Experts of a small language model: width 128, 160 SwiGLU neurons an expert.
Below are experts of layer 5 (counted from 0) of a mixture-of-experts language model. Rows are named router (the router's row for the expert), gate (a neuron's input weights, with its number), up (a neuron's input weights, with its number), down (a neuron's output weights, with its number) and show model dimensions 0-127. Each number is 128 + 32 x the weight over its row's rms, rounded and kept within 0 to 255.
Before each expert's rows: "comes after" lists some tokens at least twice as common just before its tokens as in all text; "mostly gets" lists some tokens that are sent to it at least half of the time. This comes from a sample of Wikipedia text that the model never trained on. Tokens count by the router's weight.

# expert 7
comes after: " the", " of", ",", " The", " United", " New"
mostly gets: " States", " government", " University", " Army", " British", " Russian"
router [110 138 117 138 108  97 105 136 162 115 151 178 124 158 183 166 114 140 140 149 103  75  65 148  76 133 106  83  98 153 156 145 181 120 117 177  87 147 153  97 155 149 103 171 168 131 107 190  78 105 126 143 132 158 144 119 118 103 153 148 135 203 135  79 129 171 111 175 183  89  95 145  60 135 125 133  90 152  73 133 118 151 160 118 141 165 105 142  57 111 112 100 139  65 123 117 129  86  76 139 106 143 101 113 119 136 145  97 158 143 152  76 107  72 105  77 106 159 143 132 146 111 177 198 101  59 128 103]
gate3 [173 145 120 118 120  96 141 105 109 137  86 176 135 122 151 121 123 139 119  52  69 148 163 127  88 142 111 105  84 107 153 106 129 117 134 125 159 156 151 150 159 141 152  78 118 134 121  68  86 120 112  96 116 161 157 118 136  87  69 131 114 118 174 136 154 155 108  65 105 135  40 144 124 157 157 144 102 140 189 159 122 121 123  73 132 103 105  98 170  66 102 181 116 141 119 141 185 107  72 106 166 124 115 130  68 110  95 104 125 100 139 164  99  75 123  77 144 119 116 174  84 107 155 131  63  73 201 178]
up3 [120  92 189 100 103 174 116  86 122 137 143  79 117 131 177 109 151 123 156 109 120  79 130 163 114 129 143 182 136 122 139 165 131  75  36 131 115  97 109 186  88 182 129 101 127 127 146  73 168 133  90 131  82 148 158  61 137 156 133  91 145 158  93  76 112 110  94 142 140 122 115  91 124  98 123 154 118 113 152  65 173 135  95 159  92 103 167 130 173  71  69 159 166  72 125 126 129  69 103 200 118 135 145  90 120 104 149  65 135 140 137 141 164 138 129  63 105 127 139 165 116 147 134  86  75 137 146 132]
down3 [143 122 151 132 109  55 146 128 121 141 117 162 154 145 184 182  77 111  95 108  98 110  90 175 197 107 111  92 164 168 190 110 219 109 163 118 128 150 136  98 156 124 122  79 142  92 133 128  71 140  79 137 136 107  98 134 149 113 112 173 150 162 115 129 149 130 106 106 151 102 121 100 163 129 153 154 197  95 171 117 141 112 156 120 103  96 170 134 135 150 139 177 165 129  95  97 110  94 158 132 172  91 219 148 120 168 181  84  76 159  84 109 132 162 179 108  90 114 177 131 127 167 144 119  96  99  96 128]
gate4 [ 63 111 127 135  70 162 135 143  68 141 123  83 157 137 108 142  91 115 145 149 124 195  88 176 138 132  92 145 154  50 117 141 127 113 198 141 129 113 133 144 156 138 181 105 141  81 191 161 157 117 151  64 108 163 122 165 100 138 119 100 104 136  90 113 150 134 115 116 156 111 114  85  79 108 122 132 139 106 150 134 113 166 130 207 100 126 166 117 107 116 133 103 145  50 166 109 138 110 156 173 159 137  94 141 128 101 158 111 138  94  91 137 162  95 158 102 210 144 146  86 139  98 178  71  88 186  89  97]
up4 [136 115 131 133  69 129  93 155 158 155 184 152 175 125 115  79 119 142 152 104  73  98 167 171 129 149  99  95 150 139 100  46 112  97 126  95 116  90 167 142 171 154 144 150 104 106  89 131  89 129 193 173 143 113  94 174  93 174 151 140  59 135  97  97 121 128 121 136 112  98 170  81  74 122 109 120 129  99 170 141 104 153 186 134 109 152 115 104 154  53 129 143 113 131  99 119 131 137 113 176 124 157 109 179 103 127  70 104  77 114 147 153 190  85  91 154 158 200 113 142 142  81 140 125 184  92 147 102]
down4 [162  85  92  91 156 152 120 122 118 149 155  79  94 138  83  85 143 157  98  78  87 165 176  71 105 170 140 159 115 103 118 122 111 123 104 121 108 137 111 132 115 144 165 164 127  41 153 119 141 111 191  79 145  90 131 191 100 121 179 147 171 189 129 117 161 163 183 128 156 170 214 101  83  95 115 134  89 118 150 103  94 134  90 153 118 164 138 203 154 108 167 143 158 136 118 110 127 182 134 143 127 157 108 126 119  94 154 107 176  75 108 122 111  86 123  75 143  86 143 116 140 128 173 100 134 105  99  84]
gate5 [127  74 112 133 143 159 150 130  82 189  85 147 128 120  92 141 141 124 117 162  76 161 115  96 136 143 129 118 186 120 143  73 137 152 131 108 124 112 122 180 121  99 132 121 140  99 137  94 133 145 111 130  95 184 129  88 135  81 141 126  95 149 101 128 166 191 122  74 109 168  92 132  98 161 173 136 148 112 207 120 106 118 115  98 183 136 130 132 123 175 104 132 183 109 148 111  89 166  90 156 102 158  67 135  64 157 137 195 134  62 148  64  97 120 170  74 104 167 146  95 101 195  99 142  58 163 132 134]
up5 [168  92 103 177  79 107 104  99 112 160  80 131 149 111  94 136 165 144 152 119  87 191  94  60 129 120 110 139 160 119 137 104 140 129 102  87 131 108  96 195 127 105 164 138 103 110 108  59 151 121 136 154  62 173  81 142 137 123  94  73 116 145  97 127 160 108 149 104 147 165 136 140 106 158 152 118 150  92 211 118 113 153  91 103 122 134 147 126 153 169 160 138 123 115 135 128  66 181 150 178 109 144  55 135  88 143  98 177 169  95 140 142 120 161 174 110  87 129 126  81  96 171 100 111  49 183 136 147]
down5 [ 82 131 136  27 132 116  53 147 127 146 105  98 136 115 121 157 152 138 164  93  55 145 132 137 151  81 103 127 112 140 116 187 107  72 150 181 140 149 112  60  90 127  76 169 110 162 110 138 146 134 148 130 173 125 113  61  89 102  99 116 134 184 143 145 122 136 107 108 107 123  91  83 188 121 115 121 181 110 118 124 127 132 143  94 151 116  94 131  94  87  33 196 145 184 137 146 169  61 132 127 118 123 148 137 165 143 102  90 151 141 144 119 146 174 126 128 125 114 105 172 180 147 109 125 164 113 170 132]
gate6 [120  99  98 152 109 167 122 120 109  91 138 161  45  88 147 209  99 138 125  85 188 167 110 161 107 140 128 168  65 151 157  98 101 177 150 154 142 138 183 155 184 192 122 120 118 151  78 143 149 113  85  98 114  43 158 120  68 114 146 104 113 103 106 153 109  96 127 149 131 125 125 120 155  97 118  57 105 104 120 114 118 125 161 138 156 156 109  93 150 123  98 115 111 164 145 132 127 119  87 113 100  87 156 115 163  74 112  87  61 166 111 114 195 170 128 196 118 115  78 128 127 126 125  77 113 132 134 110]
up6 [185 172 131  98 173 130 128 152  87 133 103 181 181 124 110 157 165 111 139 169 115 136 163  77 121 120 151  97 146 146 104 113 124 190 131 137  50 141 105 136 124 127 132 189 127 128 171 114 117 126 151 125 128 160  88 128 156 137  96 109 132  82  71 163 143 109 113 136  75 103 126  68 199 140 128 131  96 103 139 107 163 166 174 143 118  30 121 100 117 147 135 140  73 121 135 114 109 153 126 136  75  74  96 106 158 219 118  55 107 105  95 171  77 116 153  98 140 119 172 166 164 144 110 116  88 143 109 134]
down6 [137 105 140 171 115 153 106 134 155 156 208 116 116 133 111 125 133 117 110 138  93 117 158 144 160  73  77  80  96  82 113 145 105 161 142  77 124 110 153 167  88 147 119 144 164  96  94 111 122 196 151 128 153 172  53 155  86  78 143 101 152 129 196 132 166 149 190 139 123 134 160 100  85  81 160 138 122 100  89  63 156 110  96  84  76 133  66 125 153 179 122 144 154 145  69 116 113 171 155 100 151 129 166 119 136 197 104 172 101 113 118 115 127 126 167 155 105 105 114  72 100 107 124 173 126  91 157 160]
gate7 [ 83 155 140 143 173 109  73 125 171  97 191 182  91 169  98 163 165 117 150 140  81 148 155 154 133  81  88 108 143 121 159 150 124  65  76 137 110 113 151 162  86  80  75 168  45 165 132  70 137 143 117 154 125 105 109 118 174 110 147  96 138 178 137 105 108 105 173 134 136 142 125  75 154 101  99 127 116 127 148 109 131 142 121 124 107 134  83 162 122 106 107 106  78 104 127 138 106 115 109 115 100  68 132  86 186  92 167 169 161 110 109 167  49 124 167  83 134 110 139 156 137 104 184 124 112 109 110 200]
up7 [101  89 129 151 162 123 120 172 121 108 153 108  91 112 141 204 125  77 173 117 128 141  42 124 126 169 143  71 112 117  99 204 145 150 109 110 132 127  86 134  86 165 149  62 149 106 159 129  92  94 160 117 152 133 160 164 140 111 102 153 113 142 182 175 184 124 192 194 113 163 155 131 138 142 137 157 159 142 133  68 146  71 130 141 124 119 133  90  55 107  63 151 154  92  98 139 169 107 108 128 136  69 150 164 103  86 134 112  58 119 135  75 169 121 131 118  88 168 146 124 110 121 131 158 152 141 103 132]
down7 [146 131  85 112  63 137 169  79  69 155  97 206 181 195 158 132 174 129 167 154 180 200 125 128 109 127 117 108 129 139  64 185 117 191 176 115  94  85 132 110 115 123 144 194 138 167  92 122 179 106 152 150  97 109 177 140 121 116 137 122 146 112 115 119 165 113 139 107 132 110 132 165 171 109  84 159  70 151 128 140 121 139 131  90 184 131 115 122 138 104 123 162 160 126  90 154 129 174 117 131 157  96 133 155 126 144  95 102 130 141 127 115 158 154  47 141 109 148  90  94  90 127  72 180  98 136 164  81]
gate8 [143 121 138 112 135 161 112 119  95 104  68  54  77  82 108 153 147 112 126 211 133 117 121 151  80 157 133 101 110 106 131 122 115 121 157  91 111 120 107  79 133 148 164 125 149  49 138 113 116 109 116 137 103  77 105 184 119 127 128 133 172 110  58 109 155 161  93 112  68 116  49 146 111 124 142  87 133 171 201 113 140 122 136 147 108 114  95 179 159 116 133 125 100  99  88  53 137 164 160 168 107  54 112 118 154 141 136 130  70 109 130 152 173 151 135 127 139 169 160 142 144 166  78  56 139 156 127 109]
up8 [157 143 158 122 135  74 104 168  98  91 112 100 142  75 100 158 154 157  91 197 111 167 162  60  80 129 100 117 131  65 127 143 119 100 101 207 110 201 117 144 139  99 142  79 110  75 118  87 148 104 121 103 118 130 100 141 163 155 140 134  73 106  96 127 139  79 148 121 129 109 161 152 121 179  82 122 109 133 148  45 137 167 113 127  92 113 101 169 118 116 142 138 154 170 112 138 136 188 216  80 132 115 148 127 104 105 162 110 116 171 113 152 138 110 170 131 163 157 157 143  72 147  86 133 173 148  83 143]
down8 [142 143 134 133 124 127  61 184 159  84  99 132 152 157  99  81  73 159 106 105  62 116 144 106 137 132 175  99 163  83 110  71  90 129  92 106 165 140  74 118 116 107 117  71 131 132 153 141 117 122 115 139 136 136 114 121 207 158  86 113 123  85 165  78 131 167 137 159  89 181 122 190 180 135 106 124  97 138  42 118  79 125 134 141  88 142  88 146 123 141 177 112  64 141 125 143 139  94 113  95 144  73 149 136 112  98 104  98 111 109 133 168  98 124 132 133 106 120 140  96 170 123 133 119  91  38 157 189]
gate9 [145 139 149  57  95 127 112 164 143 159  99 193  67 119 103  86 106 111 166 139 105 169 111 103 127 139 131 186 137  85 115 171 120  95  95 118 110 146 109 109 119 133 111  47 166 102 158  97 144 143 124 197  68 130 112  98  89 124 123 115 163  92 136  63 167 136 131 120 135 114 147 168 134  10 121 155 137 131 144 133 131 120  85 125  98 134 110 165 136  97 102 109 215 148 123 177 145 140 101 124 161 149 160 100 179 108  96 181  81 122 126  98 135  97 141 102 165 115 127 211 126 134 135 136 141  88 103 151]
up9 [145 117 168 123 118 123 155 131 181  56 143  92 132  91  74 124 172 125 151 139 141 130 115 185  72 101  86 142  78 151 154 160 160 163 102 150 127 135 186 146 145 160  60 145 128 146 153 140 112 159 116 173 129  93  97  52 136 136  60 119 104 161 121 104 131 188 138  98 159 123 188 185 151 109 100 127 101 154 115 139 106  57 107 181  83 131 145 111 132 113 136 150 157 192 145 154 119 125 129  97  90 109 102 112 138  87 107  88 147 102 122  68 114 125  98 140 178  43 108 163 134 134 146 148  96 139 136 190]
down9 [143 128  65 159 135 115 138 124 197 165 141  84 214  96 130 111 139 162 167 114 132 129 127  69  92 110 136 111 107 148 122 128 138 126 154 119 148 137  87 146 124 207 134 201 158 140  88  79  67  97 103 133 157 157  90  94  82 139 111  91 154  88  87  80 104 114  98 116 185 162  89 123 145 153 171 144 111 146 116 174 107  88 160 122 135 124 131 171 104  74 135 115  83 134 190 129 133  92 156 118  60  73 101 138 123  97 156 113 131 176 127 147 210 139  80 103  80 135 148 128 105 131 156 161 124 149 111 116]
gate10 [108 136 100 144 171  89 147  81  95 116 145  97 104 143 123 125 172  99  79 124  77 109 167 123 170 131 170 127 121 123 118 141 124  96 150 136 143 121 115 123 117 104 188 111  99 101 109 136 176 114 136  87 117  98 152 168 165 112 140 100 153 159 162 158  87  71 203  54  90 106 125 109 180 120 137 130 100 140 100 124 111 107 126 133 117 171 166 155 141 151 210  79 151 166 198 163 149 122 159 103 130 149 167 123  56  92  88 176 139 124 131 132  34 158 143 144 100 129 131 156 113 135 103 174  89  72  68  91]
up10 [148 120 103 149  77 134 132 124 115 104 198 110 102 108 142 119 162  99 140 143 162 162 118  89  98 131 116  79 164  77 180 146 134 134 100 114 138 114 193 127  70 107 102 104 103 139 154 118 175 102 128 138  62  98 103  90 109 203 152  91  77 161  91 146 107 125 132 139 175 121 107 143 146 141 104 177 107 143 209 117 144 162 108 151 170  79  82 107 131 106 120 168  85  75 140  72 136  97 170 100  94 119  97 184 101  73 189 149 103  94 119 142 168 102 109  74 126 159 133 158  94 161 115 123 111 175 156 171]
down10 [164 112 116 117 134  94 115 109 119 118 163 140 147 167 161 137 141 153 120 174 153  83 132 170 117 117 144  78 148 123 135 157  77 133 163 203 146  64 183  68 175 158 132 110  67 134 114 158 138  87 137 159 131 147 155 145 128 140 122  82 170 125 161 126 177 148 145 149 115  83 159 123 151 123 122  97 100 144 149 162 155 123 128 144 156 177 173  91 122  95  64 126 112 120  86 204 128  24  89 100 148 121 171  76 150 122 113 123 164 127 144 133 117 150 155 161 174 175  80  98 192 104 125 158  81 176 152 126]